Experts of a small language model: width 128.
Below are experts of layer 4 (counted from 0) of a mixture-of-experts language model. Rows are named router (the router's row for the expert) and show model dimensions 0-127. Each number is 200 + 30 x the weight over its row's rms, rounded and kept within 0 to 999.
After each expert's rows: "mostly gets" lists some tokens that are sent to it at least half of the time. This comes from a sample of Wikipedia text that the model never trained on.

# expert 72
router,216,152,195,207,172,247,183,204,184,219,215,202,205,180,169,181,163,181,182,238,158,161,235,148,203,233,134,175,187,210,232,211,198,210,187,199,199,150,163,158,167,184,197,209,170,178,229,231,251,198,147,235,222,160,184,209,153,245,169,175,143,178,200,191,182,259,230,197,209,160,200,198,188,229,136,213,245,194,155,246,225,173,187,195,181,202,213,252,145,196,238,167,225,179,238,217,231,254,231,204,213,264,185,199,212,185,291,205,191,226,235,205,210,196,227,194,228,233,167,220,247,192,193,199,228,176,188,202
mostly gets: " pro", "or", " rest", " ex", " cont", " ref"

# expert 56
router,218,256,194,201,171,167,185,256,181,193,214,187,198,181,187,247,259,182,189,236,184,213,221,256,218,214,223,247,191,196,161,216,165,176,159,237,198,255,154,216,181,217,176,233,246,184,192,220,248,190,164,205,178,178,245,192,229,236,160,244,184,183,172,207,187,185,209,191,184,212,234,194,221,139,238,230,180,172,215,196,213,157,219,251,216,184,248,163,212,264,191,207,225,223,161,205,209,180,267,188,240,205,160,234,145,155,191,194,173,200,271,206,240,208,163,212,202,206,182,160,190,175,188,265,172,199,241,197
mostly gets: " to", " that", " who", " to the", " which", " would"

# expert 30
router,180,231,209,243,169,218,208,184,160,201,187,213,217,256,205,177,180,224,206,215,218,160,210,205,190,220,203,175,193,215,168,150,196,144,219,191,158,201,243,189,217,268,195,130,212,172,208,185,237,233,183,190,144,152,235,237,179,194,280,165,243,218,193,222,169,197,201,224,236,244,148,224,182,263,205,167,199,175,219,194,203,171,228,244,172,222,145,160,204,209,188,170,231,215,140,200,193,201,186,199,200,193,194,174,198,270,215,220,222,161,156,231,194,210,181,140,226,168,220,249,181,176,245,235,226,225,194,172
mostly gets: " N", " S", " F", " D", " L", " P"

# expert 40
router,166,210,161,218,157,252,203,239,174,237,224,138,227,237,197,230,217,177,215,147,184,214,189,172,156,247,201,201,197,242,230,216,161,259,191,254,234,148,209,206,196,195,209,155,212,208,205,205,219,229,277,213,147,181,244,202,222,213,237,148,213,225,226,220,232,200,183,164,209,211,194,200,203,214,260,190,185,142,176,220,206,226,247,180,172,173,215,172,243,213,194,217,218,172,207,185,132,224,195,181,206,228,171,176,183,167,197,190,187,247,163,165,162,205,203,242,206,136,160,228,192,183,204,211,145,238,178,226
mostly gets: " and", ", and", ", the", "),", "s,", " and the"

# expert 18
router,201,171,187,173,205,199,179,174,210,219,226,220,171,179,239,183,217,249,198,223,228,187,213,142,200,194,270,146,237,229,222,211,168,234,217,239,199,191,194,151,200,239,217,234,226,168,139,216,195,226,172,152,166,182,250,200,231,244,165,167,175,220,243,205,207,209,202,222,179,186,213,211,201,245,160,166,185,147,168,184,223,225,177,216,232,266,234,152,158,198,212,165,181,161,224,167,208,141,191,199,199,182,227,243,168,225,136,239,178,143,251,169,193,216,212,234,180,208,232,197,238,151,218,194,202,223,174,186
mostly gets: " in ", " on ", " January ", " September ", " In ", " March "

# expert 74
router,191,189,209,194,139,221,165,174,212,220,209,249,220,239,200,197,225,226,169,190,162,257,194,151,213,243,176,199,178,208,199,196,177,228,211,227,159,222,246,162,219,180,189,160,177,118,167,220,239,215,208,186,187,156,221,215,212,135,213,206,199,204,235,154,141,174,248,220,221,162,116,158,184,226,235,236,224,140,209,200,174,208,221,213,192,226,160,224,216,224,189,222,191,213,145,211,162,168,202,242,191,198,243,250,159,195,184,227,225,184,225,250,196,192,189,206,216,213,229,233,212,238,231,169,169,251,192,203
mostly gets: " Ch", " Sh", " sh", " sc", " ch", " H"

# expert 14
router,263,175,200,200,221,213,195,238,217,166,227,221,234,163,227,246,178,178,211,205,257,172,236,213,222,188,227,220,211,278,168,230,189,216,127,223,194,191,199,210,216,239,179,183,221,216,168,240,164,226,162,162,245,216,211,147,238,236,166,225,156,175,179,199,260,145,221,189,214,181,200,214,192,203,152,226,212,202,207,208,207,200,157,203,150,129,194,211,196,221,182,237,217,186,200,234,227,172,222,193,152,214,166,215,255,187,195,203,238,226,221,180,175,196,199,163,224,221,268,142,245,200,252,163,191,196,213,204
mostly gets: " film", " own", " design", " found", " published", " develop"

# expert 55
router,244,269,207,273,169,243,172,215,231,268,241,212,227,227,205,236,190,186,228,192,208,169,128,235,154,243,232,169,222,243,174,173,171,217,200,230,246,203,196,247,170,195,220,185,234,212,261,241,214,247,222,166,228,187,255,160,238,218,198,190,201,217,206,215,212,240,209,205,231,185,161,231,187,212,225,171,192,172,200,149,191,224,163,200,191,225,197,147,168,172,185,181,236,167,224,187,224,202,182,201,196,196,203,212,220,152,192,189,176,158,234,201,217,218,187,179,148,217,173,177,138,181,189,247,182,242,221,210
mostly gets: ", and", " on", " when", " with", " after", ", but"

# expert 46
router,290,160,192,259,183,209,223,212,182,199,186,215,220,205,203,149,230,222,183,195,185,182,189,208,192,214,161,207,183,207,234,144,171,244,216,220,164,194,169,209,228,252,168,174,215,213,192,223,168,179,182,229,255,185,217,176,234,202,146,157,177,187,201,198,198,221,202,228,229,203,141,224,140,194,199,190,199,251,258,249,202,216,217,164,224,197,193,204,239,223,176,176,227,247,194,238,203,232,166,247,205,223,211,226,174,233,133,139,145,238,225,161,175,195,217,190,243,137,194,215,191,190,228,234,159,232,186,195
mostly gets: " he was", " He was", " compet", " football", " res", " adv"

# expert 7
router,192,271,208,220,181,233,164,197,210,136,203,179,188,171,210,155,184,193,194,198,182,210,227,210,222,212,188,255,169,212,217,151,207,128,203,200,180,151,152,213,227,166,174,207,163,204,208,212,199,244,186,178,229,190,229,186,159,189,204,206,225,192,187,216,226,234,165,214,145,190,176,166,199,150,207,253,208,227,218,242,176,180,179,161,166,178,122,215,215,216,179,173,209,184,208,190,195,172,233,212,183,223,222,145,251,240,233,153,203,142,172,154,197,203,192,209,191,260,284,172,151,211,177,239,164,188,209,188
mostly gets: " power", " water", " car", " tr", " guitar", " ship"

# expert 13
router,190,240,207,240,260,217,201,282,230,215,188,150,192,180,180,205,178,197,168,147,216,147,167,171,197,169,204,169,164,197,177,164,232,161,207,207,210,167,190,224,243,171,240,186,204,250,225,196,194,144,207,185,211,222,207,161,214,241,270,247,202,205,236,264,231,213,220,179,168,192,236,219,206,202,188,177,239,241,231,212,260,253,187,179,204,202,187,155,217,168,184,206,200,237,234,218,184,182,184,214,231,177,194,178,207,189,231,157,243,222,172,204,188,209,173,173,224,199,167,141,181,141,224,222,254,204,246,181
mostly gets: "ski", "berg", "dale", "ician", "porary", "ator"

# expert 38
router,213,201,181,233,209,221,168,279,231,177,187,147,266,200,162,225,169,190,234,215,184,188,153,186,172,176,262,157,139,178,189,237,183,186,218,210,193,149,161,188,226,169,176,263,217,225,213,210,179,166,234,187,215,251,227,210,209,220,224,211,190,200,162,197,225,205,174,197,204,227,238,201,221,192,212,239,267,174,195,167,203,198,198,184,230,167,217,178,220,228,153,224,181,207,204,191,201,238,235,249,191,202,145,132,211,214,224,146,173,215,193,202,203,196,196,146,166,231,151,159,271,173,208,179,211,220,239,182
mostly gets: " American", " British", " America", " Russian", " German", "idae"

# expert 28
router,204,220,164,232,226,209,231,174,239,239,240,198,226,239,256,208,189,173,215,228,160,241,200,224,178,171,252,205,212,204,187,197,223,201,197,245,202,185,182,227,156,156,198,264,250,214,168,175,228,239,179,184,180,258,175,213,193,230,205,195,136,228,216,245,213,174,164,206,232,159,140,201,212,205,179,181,217,244,174,176,235,260,240,214,201,175,219,193,226,159,201,236,202,193,203,155,234,143,221,217,200,205,219,200,167,227,236,162,186,180,220,240,213,202,178,187,240,196,140,143,166,197,147,194,262,189,225,232
mostly gets: ").", "s.", "es.", "a.", "er.", "ing."

# expert 37
router,214,184,172,207,196,192,187,237,227,249,222,240,243,178,158,182,207,192,195,188,200,206,179,245,200,189,156,158,158,190,220,219,182,232,191,232,222,222,164,265,196,208,201,166,190,225,237,181,252,186,146,226,165,186,222,210,140,209,166,209,205,208,237,225,269,186,191,249,205,236,183,201,195,219,217,236,203,266,190,150,253,148,219,221,244,195,239,180,181,261,194,236,231,198,170,273,148,209,188,227,154,179,208,139,173,174,174,182,241,201,202,220,241,190,173,182,132,222,164,192,200,177,201,202,187,206,191,196
mostly gets: "'s", " it", " his", " their", " its", " have"

# expert 41
router,212,189,199,217,197,242,154,201,191,208,185,227,221,207,211,202,179,172,177,183,150,269,226,223,195,231,201,179,218,176,169,157,230,238,193,178,187,214,182,218,156,140,180,211,180,175,195,163,260,182,184,195,212,154,202,210,220,230,210,220,242,183,117,147,181,215,181,209,215,185,201,208,185,175,241,208,182,204,231,160,174,177,208,150,164,209,198,223,242,198,180,224,189,141,240,230,211,178,219,210,245,243,269,180,219,261,166,197,173,138,226,238,198,180,165,196,228,154,222,198,205,259,213,245,242,256,162,177
mostly gets: " s", " e", " be", " Le", " Se", " Be"

# expert 15
router,257,169,180,207,166,162,196,169,193,183,213,209,177,179,224,220,273,206,197,205,187,176,228,162,226,236,184,272,181,206,210,199,211,183,204,234,219,199,180,185,193,153,151,188,229,125,170,231,166,211,183,220,239,164,173,205,160,175,163,150,216,164,190,221,142,205,203,179,194,198,193,150,198,209,205,231,175,207,166,143,219,224,182,160,231,162,238,231,212,243,154,181,200,199,198,150,213,206,262,167,167,230,168,230,238,211,194,219,239,208,249,196,231,196,217,190,193,258,247,167,214,244,143,219,187,184,181,154
mostly gets: " cont", " ext", " prot", " int", " dist", " str"

# expert 69
router,205,161,199,237,223,131,214,218,229,273,212,185,250,196,200,197,190,200,147,224,211,216,225,219,212,159,221,200,186,253,195,235,243,162,202,237,225,158,186,210,220,168,217,192,263,182,178,254,225,154,165,216,175,207,179,235,161,197,212,206,219,183,174,155,157,186,176,220,183,141,240,179,218,237,201,159,180,228,231,213,177,257,178,170,189,183,214,263,180,205,209,192,220,141,214,175,206,238,283,171,165,180,159,199,178,190,200,181,202,205,251,184,221,182,167,213,187,197,183,154,181,221,206,187,215,256,249,192
mostly gets: " un", " uns", "ously", " However,", "cept", "ed that"

# expert 22
router,163,179,223,177,167,136,247,184,196,210,170,232,202,226,213,186,245,247,135,186,190,218,207,135,252,150,242,221,179,200,223,204,205,191,176,223,196,213,192,143,201,171,243,193,157,211,222,215,229,221,156,183,222,180,179,220,236,150,232,221,206,194,201,253,189,205,176,183,199,168,188,195,230,228,174,167,281,214,144,192,194,235,228,153,220,245,189,189,173,230,164,168,203,234,207,222,191,163,201,194,237,192,212,225,237,217,201,168,223,216,189,214,136,198,154,220,228,243,181,211,210,238,255,231,156,235,230,165
mostly gets: "r", "h", " br", " pr", " Str", " am"

# expert 75
router,201,205,205,172,248,247,193,224,189,253,152,161,234,222,168,172,221,172,191,162,224,202,182,189,174,175,230,212,168,160,222,173,212,184,217,206,199,213,187,240,234,186,205,254,206,243,176,197,224,127,209,228,149,227,163,214,239,148,214,188,148,206,247,190,175,182,246,206,169,236,134,191,209,191,227,199,234,229,175,182,196,257,205,168,223,208,219,181,186,199,245,186,216,227,198,187,199,213,191,269,186,213,165,203,134,183,194,200,251,227,172,194,263,189,166,233,135,193,155,248,224,245,206,190,204,241,212,224
mostly gets: " Israel", "akistan", " Indian", " Khan", " Islam", "oslav"

# expert 45
router,171,179,207,191,222,155,261,180,220,229,206,250,156,171,208,192,162,229,177,215,214,243,235,206,168,225,220,178,191,211,170,153,206,258,182,125,211,228,215,171,202,174,187,202,171,234,229,239,180,210,190,198,245,181,180,238,217,224,183,207,235,203,158,163,202,187,254,234,196,213,233,217,186,154,209,264,208,252,208,186,220,154,270,183,188,209,200,178,206,159,182,227,200,220,211,268,185,169,201,182,150,214,237,237,187,240,226,227,161,201,177,233,195,213,251,262,175,204,191,195,213,218,168,198,265,247,196,169
mostly gets: " le", " gr", " see", "ple", " Be", "le"

# expert 79
router,189,250,213,203,198,181,230,214,189,148,225,211,173,214,246,174,195,159,224,204,190,170,187,196,240,236,180,190,198,188,217,224,203,179,207,226,224,230,212,236,165,209,218,231,259,227,201,218,215,223,198,153,178,194,183,160,249,180,234,251,221,206,189,210,209,194,239,151,249,206,247,213,206,172,189,265,185,157,256,186,214,214,190,290,118,192,191,217,167,235,187,173,184,221,242,193,182,155,168,203,247,234,176,224,167,208,256,179,164,215,138,222,201,200,195,192,138,210,195,232,217,170,161,179,233,174,155,176
mostly gets: "°W", " by:", "–present", "- Species", "er:", " ·"

# expert 9
router,198,260,216,241,189,211,183,168,183,230,193,212,261,180,207,219,201,176,232,193,197,152,201,197,199,230,168,169,214,253,211,220,199,178,183,208,203,237,183,156,194,207,192,224,195,197,269,181,233,181,196,200,195,155,213,233,216,203,262,212,216,222,188,243,168,216,171,231,212,219,187,226,224,231,240,263,226,171,186,217,158,220,226,240,167,167,159,161,238,172,180,219,184,207,147,223,188,216,228,203,234,214,170,249,197,243,183,227,170,194,155,206,221,205,203,217,212,192,159,281,239,158,231,203,279,290,178,194
mostly gets: " E", " O", " I", ", E", ", I", " of F"

# expert 57
router,271,218,205,197,202,246,167,231,179,219,131,249,207,213,212,253,190,194,165,145,186,211,160,174,193,167,202,222,243,210,248,220,186,134,158,171,209,213,151,206,216,206,172,207,197,170,157,205,223,239,165,204,191,176,204,188,253,196,179,214,202,198,179,196,222,226,185,206,189,276,165,206,156,229,232,145,152,193,197,254,208,148,177,188,255,194,198,222,168,244,240,197,196,243,245,218,175,206,200,246,251,203,164,197,196,177,214,229,184,225,217,177,256,206,224,210,192,208,182,200,180,231,226,163,221,178,194,266
mostly gets: " at the", " is the", " It is", " during the", " near", " is"

# expert 50
router,167,224,196,226,242,138,207,242,209,231,192,120,240,175,204,189,186,206,173,197,181,163,142,207,195,160,253,260,185,159,168,221,220,189,206,208,213,171,125,170,217,164,224,152,202,262,222,201,162,142,215,167,188,213,178,173,151,236,208,189,191,192,191,219,197,193,193,185,226,163,228,191,213,232,214,201,210,247,179,189,255,243,208,205,153,206,225,177,172,234,185,152,217,233,191,244,235,230,159,227,223,198,201,238,192,197,220,230,244,190,183,179,206,196,186,207,237,194,138,185,228,164,153,195,235,256,205,191
mostly gets: "chell", "ographer", "ologist", "ment", "ician", "ians"

# expert 61
router,169,259,209,172,182,206,241,201,187,201,183,200,179,239,190,163,245,163,252,219,206,200,177,248,175,190,186,201,242,225,214,166,209,229,226,132,219,152,200,217,157,259,203,179,174,224,240,160,208,203,230,146,252,268,179,265,234,187,240,173,177,224,223,222,266,188,164,189,225,174,188,181,229,224,220,235,237,197,195,158,202,210,207,256,183,181,244,181,253,170,195,256,191,216,175,161,216,227,213,187,155,194,170,199,237,219,208,211,207,222,177,200,206,202,218,186,235,218,227,223,259,162,230,223,178,235,229,192
mostly gets: "RA", "BC", "ER", " TV", " USA", "SA"

# expert 21
router,188,201,209,169,233,147,188,217,169,194,122,165,238,171,213,195,169,221,207,164,180,223,223,204,196,241,216,243,155,174,213,193,186,254,225,186,186,152,169,148,232,174,250,195,237,257,204,205,205,178,199,210,215,172,227,246,171,182,194,231,199,204,233,222,144,234,213,165,172,246,199,218,209,173,198,213,240,206,252,209,208,259,244,194,239,242,243,155,221,160,248,193,234,271,188,213,182,194,206,171,257,223,197,190,151,203,233,219,171,212,234,208,161,213,229,195,227,170,160,214,225,180,166,165,207,242,210,210
mostly gets: " William", " James", " Paul", " David", " Richard", " Thomas"

# expert 78
router,200,229,208,195,179,217,207,208,179,212,212,200,249,238,201,171,226,162,220,189,186,168,177,261,261,188,256,164,210,241,225,199,164,227,215,231,171,255,259,254,191,177,191,204,183,166,236,157,208,198,216,189,208,207,240,186,267,169,279,191,254,222,155,181,233,223,217,200,223,145,224,188,208,210,189,170,215,143,207,223,170,210,219,229,206,238,193,216,155,244,263,189,221,233,197,186,255,181,166,180,207,185,205,226,193,200,233,173,204,208,255,255,217,214,242,201,156,182,188,173,181,157,178,181,212,249,203,179
mostly gets: " |", ";", ") |", " |  |", " |  |  |", "|  |"

# expert 68
router,200,254,217,198,224,204,188,185,196,187,204,210,142,214,221,196,201,197,184,159,253,254,209,193,192,184,148,231,186,238,219,201,155,167,192,191,158,151,188,195,224,251,171,166,199,165,180,259,233,230,212,178,194,214,246,167,151,246,234,223,202,210,159,259,218,219,268,234,139,212,153,186,181,149,237,197,153,240,185,213,241,184,178,251,199,238,168,205,185,241,255,184,185,174,251,202,181,185,218,180,256,214,179,212,236,239,185,234,157,182,174,216,195,191,242,231,194,211,222,207,200,172,156,179,187,176,183,194
mostly gets: " two", " three", " north", " south", " four", " cons"

# expert 19
router,172,249,195,170,193,240,215,177,191,210,226,187,188,144,234,173,187,216,246,240,214,261,245,220,250,222,227,178,220,221,232,234,172,184,244,253,239,147,177,159,163,252,197,179,210,178,168,219,223,223,221,118,171,145,168,237,180,214,197,183,216,197,211,188,236,223,188,154,186,255,233,187,243,181,176,200,162,191,230,220,223,227,219,206,216,195,200,203,206,170,176,163,157,154,187,165,256,186,159,190,168,155,233,206,204,231,165,216,186,215,209,153,203,195,169,236,154,182,199,203,222,208,181,224,251,191,222,242
mostly gets: " ", "–", ", ", "/", " in ", " of "

# expert 11
router,202,174,179,237,179,238,229,186,206,209,243,190,254,193,217,216,170,169,185,229,178,220,241,224,172,236,210,250,132,214,201,212,208,210,136,183,215,212,216,177,196,166,200,156,210,157,235,192,219,225,160,226,207,178,178,215,188,167,222,208,225,192,198,158,200,138,174,161,174,187,169,179,241,211,232,179,210,210,214,208,224,170,198,181,150,170,228,180,158,206,134,182,194,187,167,261,226,209,148,230,163,232,155,210,191,258,227,163,189,221,166,217,132,197,164,175,247,182,200,222,244,142,256,169,236,227,193,182
mostly gets: " film", " album", " G", " music", " Music", " art"

# expert 43
router,171,181,193,173,202,174,235,179,198,172,190,224,222,188,161,198,181,262,211,190,153,217,181,213,232,208,124,224,185,164,171,219,179,213,195,167,200,181,224,196,231,178,236,229,240,226,218,205,156,192,236,235,269,180,188,212,192,222,204,198,152,187,232,224,154,166,204,196,196,219,192,229,206,134,146,277,257,173,217,196,165,167,176,185,204,222,248,167,152,233,217,211,218,197,201,191,183,161,209,153,212,239,162,240,164,152,185,197,159,212,174,170,200,184,193,207,248,161,251,170,224,174,239,143,193,181,240,175
mostly gets: " Reg", " Smith", "reg", " educ", " offic", " investig"

# expert 32
router,266,207,194,223,191,231,191,205,207,250,228,200,175,132,189,281,230,199,193,222,209,207,217,196,170,178,230,207,183,230,208,219,221,243,176,257,252,282,223,188,168,208,228,169,205,212,182,213,156,170,225,223,238,207,198,186,195,185,149,236,217,177,184,190,221,201,199,195,246,199,153,194,181,276,198,222,212,229,152,206,145,223,188,206,166,183,201,223,241,249,207,255,247,175,174,138,212,229,236,188,157,228,259,239,197,169,206,172,162,186,223,233,161,205,179,198,202,178,193,209,147,189,194,210,225,218,184,209
mostly gets: ", but", " song", " but", " so", " used", " called"

# expert 31
router,252,165,204,224,151,201,188,178,177,201,225,215,164,198,179,185,201,190,215,153,185,178,206,233,206,225,169,229,148,187,280,174,241,209,222,212,170,135,203,226,217,237,232,227,205,182,154,176,197,242,255,182,186,250,187,151,258,216,188,186,169,202,208,158,207,238,195,172,198,212,189,235,183,195,193,157,172,175,279,205,151,270,212,177,138,196,205,161,175,226,144,226,186,229,170,216,222,213,154,228,154,218,182,194,166,182,211,191,188,182,193,203,249,194,217,195,176,237,179,177,203,155,203,229,158,212,157,214
mostly gets: " (born ", " career", " married", " died", "|---|---|---|---|", " | USA"

# expert 70
router,176,175,208,193,229,188,251,203,184,138,217,200,204,165,190,228,162,168,218,256,216,150,188,168,221,244,170,182,204,221,200,235,166,212,133,180,193,143,214,239,248,175,252,159,206,196,135,210,174,208,203,197,223,192,193,201,181,188,215,241,161,194,206,261,172,175,165,227,197,203,218,222,229,193,204,235,207,180,206,207,236,167,169,246,229,159,232,201,232,216,209,180,183,181,186,238,199,198,205,198,263,206,178,219,189,216,142,264,226,229,218,198,237,185,249,198,249,168,278,181,206,229,162,200,181,133,186,164
mostly gets: " rest", " Ret", " Elect", "overn", " Indust", " elect"

# expert 34
router,224,195,201,238,173,233,188,159,181,209,160,233,195,235,157,202,221,174,230,217,209,195,186,219,197,204,140,195,244,141,198,182,176,198,227,187,166,128,203,192,247,238,170,172,175,152,154,202,192,227,245,209,163,175,230,208,225,246,230,181,215,199,157,212,180,190,215,215,206,269,187,191,167,241,175,187,220,194,173,223,199,157,201,194,256,196,193,200,209,169,223,214,128,128,161,214,166,155,179,236,265,196,213,161,255,217,208,200,172,171,211,161,184,193,264,186,258,180,192,232,209,174,197,215,175,177,229,215
mostly gets: " San", " Mc", " St.", " Red", " Pan", " Texas"

# expert 20
router,167,226,202,175,194,189,202,192,235,241,213,231,181,224,175,188,213,231,153,170,238,173,236,233,157,174,227,220,217,213,149,190,247,198,246,136,234,208,253,221,196,218,182,222,189,227,234,183,200,181,205,191,174,189,221,202,188,245,152,210,175,192,189,168,185,163,179,169,176,173,184,187,164,185,185,170,252,218,140,159,127,228,207,149,168,230,186,247,176,253,185,186,197,179,193,204,246,123,187,201,178,200,207,174,241,193,149,196,233,221,168,229,242,194,194,241,239,194,257,196,169,219,224,210,204,162,269,200
mostly gets: "uck", "ink", "ack", "ang", "unk", "eng"

# expert 2
router,222,156,206,178,229,177,242,178,183,226,161,208,176,188,208,230,192,164,200,187,218,250,200,236,135,199,206,186,169,186,170,262,223,215,192,236,195,213,141,204,164,203,181,212,195,169,169,151,190,207,221,189,193,252,144,177,180,113,153,179,211,188,220,252,156,189,213,237,252,185,178,179,190,237,229,176,154,224,207,223,171,194,162,237,223,189,234,251,174,190,241,186,191,116,184,201,201,206,216,223,232,184,250,166,169,223,213,241,249,191,230,192,230,199,241,245,173,201,198,211,202,188,164,202,193,136,202,200
mostly gets: " there", " days", " There", ", there", " gen", " ac"

# expert 58
router,198,199,177,214,232,232,187,208,211,156,219,180,197,171,152,239,179,207,199,180,206,170,207,172,203,200,178,157,189,165,179,223,203,175,212,243,127,196,153,182,237,198,181,248,229,216,204,234,120,182,165,177,239,251,204,151,169,198,208,199,259,189,224,155,238,185,215,200,161,152,168,216,213,227,219,168,181,174,194,174,222,125,193,192,189,142,206,186,219,190,160,183,206,178,205,242,180,242,193,198,134,190,215,184,192,123,236,186,164,225,229,230,175,205,177,171,142,225,166,234,172,235,233,224,200,228,214,164
mostly gets: "ical", "able", " other", " new", " more", " many"

# expert 44
router,208,284,198,245,197,194,194,202,183,273,209,206,237,155,214,212,170,182,223,193,174,187,146,129,180,247,188,182,211,247,207,219,246,165,204,207,223,214,151,283,171,202,173,233,231,202,206,233,237,228,205,188,199,149,214,145,241,209,186,209,223,212,164,179,211,220,196,134,199,221,238,215,221,224,217,209,191,186,173,155,210,180,233,207,192,202,202,188,200,193,161,199,216,158,268,187,199,206,253,185,197,167,165,213,195,170,195,181,192,143,178,173,216,196,164,171,183,245,208,148,158,248,212,154,199,218,223,158
mostly gets: " of", " in", "s of", " into", " for", "ation of"

# expert 24
router,148,209,197,279,200,212,222,238,165,232,209,215,228,194,174,192,188,208,217,180,171,216,184,184,267,223,225,194,160,145,232,226,188,173,205,168,228,232,193,191,199,215,176,189,220,219,219,249,260,233,175,250,176,166,237,250,165,208,220,216,232,228,215,236,256,246,168,189,214,214,235,221,185,248,240,210,172,177,202,222,249,172,245,207,166,217,210,206,202,238,186,234,167,202,238,201,203,246,253,233,214,165,190,220,235,143,140,172,232,193,228,168,174,212,189,179,160,228,166,209,166,236,246,173,200,236,181,210
mostly gets: " of the", " The", " the", ", the", " on the", " for the"

# expert 48
router,180,183,207,221,212,193,228,206,230,158,229,177,171,209,187,217,157,276,194,174,209,158,119,195,210,154,212,218,172,248,155,265,147,183,200,208,158,245,185,222,216,186,230,246,163,193,235,189,188,172,209,212,170,202,174,203,168,228,195,218,225,201,185,143,226,162,197,222,133,172,155,185,225,181,199,254,194,201,170,182,208,219,177,181,211,271,173,221,193,195,150,253,195,230,216,195,245,200,231,239,205,210,242,237,221,204,164,183,219,255,247,174,219,206,218,162,214,209,195,183,225,224,187,203,248,254,224,219
mostly gets: "ial", "board", "| Year", "road", "load", "==R"

# expert 76
router,221,207,228,170,183,244,161,218,173,190,132,210,207,190,216,251,182,165,179,209,185,192,207,203,185,232,227,191,185,220,228,210,180,196,199,184,160,217,203,229,229,231,148,212,208,175,147,179,181,192,157,212,137,149,187,185,221,207,187,148,196,198,147,257,169,200,180,227,216,268,184,168,226,179,153,184,210,211,185,243,227,171,198,177,240,200,148,204,232,159,195,220,185,207,211,190,147,161,269,192,243,240,209,156,197,232,223,191,177,202,158,138,212,214,205,230,151,244,173,250,232,190,173,200,175,238,170,144
mostly gets: " U", " trans", " Pal", " Sal", " El", " San"

# expert 63
router,168,206,206,160,221,217,199,194,169,165,140,154,171,146,198,201,200,246,187,183,143,176,170,213,228,194,215,233,223,179,260,211,267,212,180,173,222,182,247,209,209,197,220,212,199,253,221,184,166,161,190,187,259,194,206,186,166,209,196,224,232,204,205,216,193,169,197,189,209,261,221,209,230,130,170,212,228,222,170,241,216,178,173,243,204,240,153,168,213,178,201,144,196,205,177,217,230,233,180,185,202,182,258,236,180,173,230,199,140,202,151,197,160,203,245,150,249,175,165,201,185,228,222,200,189,263,178,155
mostly gets: "ö", " short", " God", " Rod", " von", "ried"

# expert 1
router,176,235,193,171,160,230,205,209,195,247,139,225,137,223,167,214,203,181,215,151,219,258,211,194,157,190,269,213,215,195,177,173,198,136,192,157,182,219,213,188,166,233,203,171,175,206,176,163,184,154,170,218,141,188,228,209,180,162,177,200,158,205,207,153,165,207,195,186,206,227,144,202,154,220,254,137,243,205,158,188,180,233,256,215,183,232,138,206,225,209,242,162,225,226,218,190,186,198,158,239,174,206,220,179,244,215,208,225,211,235,160,199,216,191,223,186,197,170,164,239,231,215,231,230,209,154,211,211
mostly gets: " Z", " Kar", "č", "ić", " Slov", " Kh"

# expert 62
router,207,220,203,283,180,203,152,203,215,188,184,203,210,250,234,249,207,173,210,179,206,249,208,165,230,195,217,155,215,242,220,236,236,134,212,218,192,220,179,148,142,191,146,196,208,181,190,208,187,242,239,200,182,160,183,189,140,199,189,209,214,203,201,244,221,225,208,236,204,154,152,191,199,174,225,217,200,213,198,232,180,226,227,219,155,154,178,213,240,210,174,231,218,234,235,212,182,230,209,232,217,202,216,159,275,282,222,204,259,204,206,236,191,220,161,197,220,216,184,196,195,253,238,223,185,228,141,191
mostly gets: " p", " n", " \"", " fl", " v", " d"

# expert 5
router,201,232,180,207,264,201,201,305,195,214,161,158,212,204,175,183,174,164,175,186,278,229,177,220,165,153,251,151,179,203,182,150,206,179,195,170,235,207,188,216,223,160,207,253,179,241,224,151,235,168,234,209,166,256,148,222,199,188,240,187,220,193,181,191,206,212,214,147,161,186,177,213,213,229,211,224,225,205,166,169,200,246,203,172,192,218,205,183,183,171,228,237,214,210,249,169,149,218,150,240,172,196,214,150,174,217,192,188,181,210,181,191,231,202,163,188,168,167,184,217,231,218,164,228,242,232,211,190
mostly gets: "ić", "ada", "za", "ko", "ya", "ao"

# expert 6
router,179,214,189,180,181,153,201,197,200,177,216,175,217,166,252,224,234,191,206,240,210,233,240,187,205,196,208,219,140,163,150,211,176,165,175,225,202,220,172,213,187,160,202,186,178,207,173,199,183,236,202,186,241,195,146,203,144,221,186,206,252,168,190,187,164,200,234,147,237,162,232,196,224,168,185,205,262,225,244,162,227,200,187,204,200,180,254,199,216,202,220,243,183,172,246,205,167,193,173,146,208,180,211,149,244,219,215,209,279,167,164,143,184,200,205,253,214,274,215,130,192,224,202,173,188,147,188,191
mostly gets: " mass", " project", " dam", "ounter", " discover", "energy"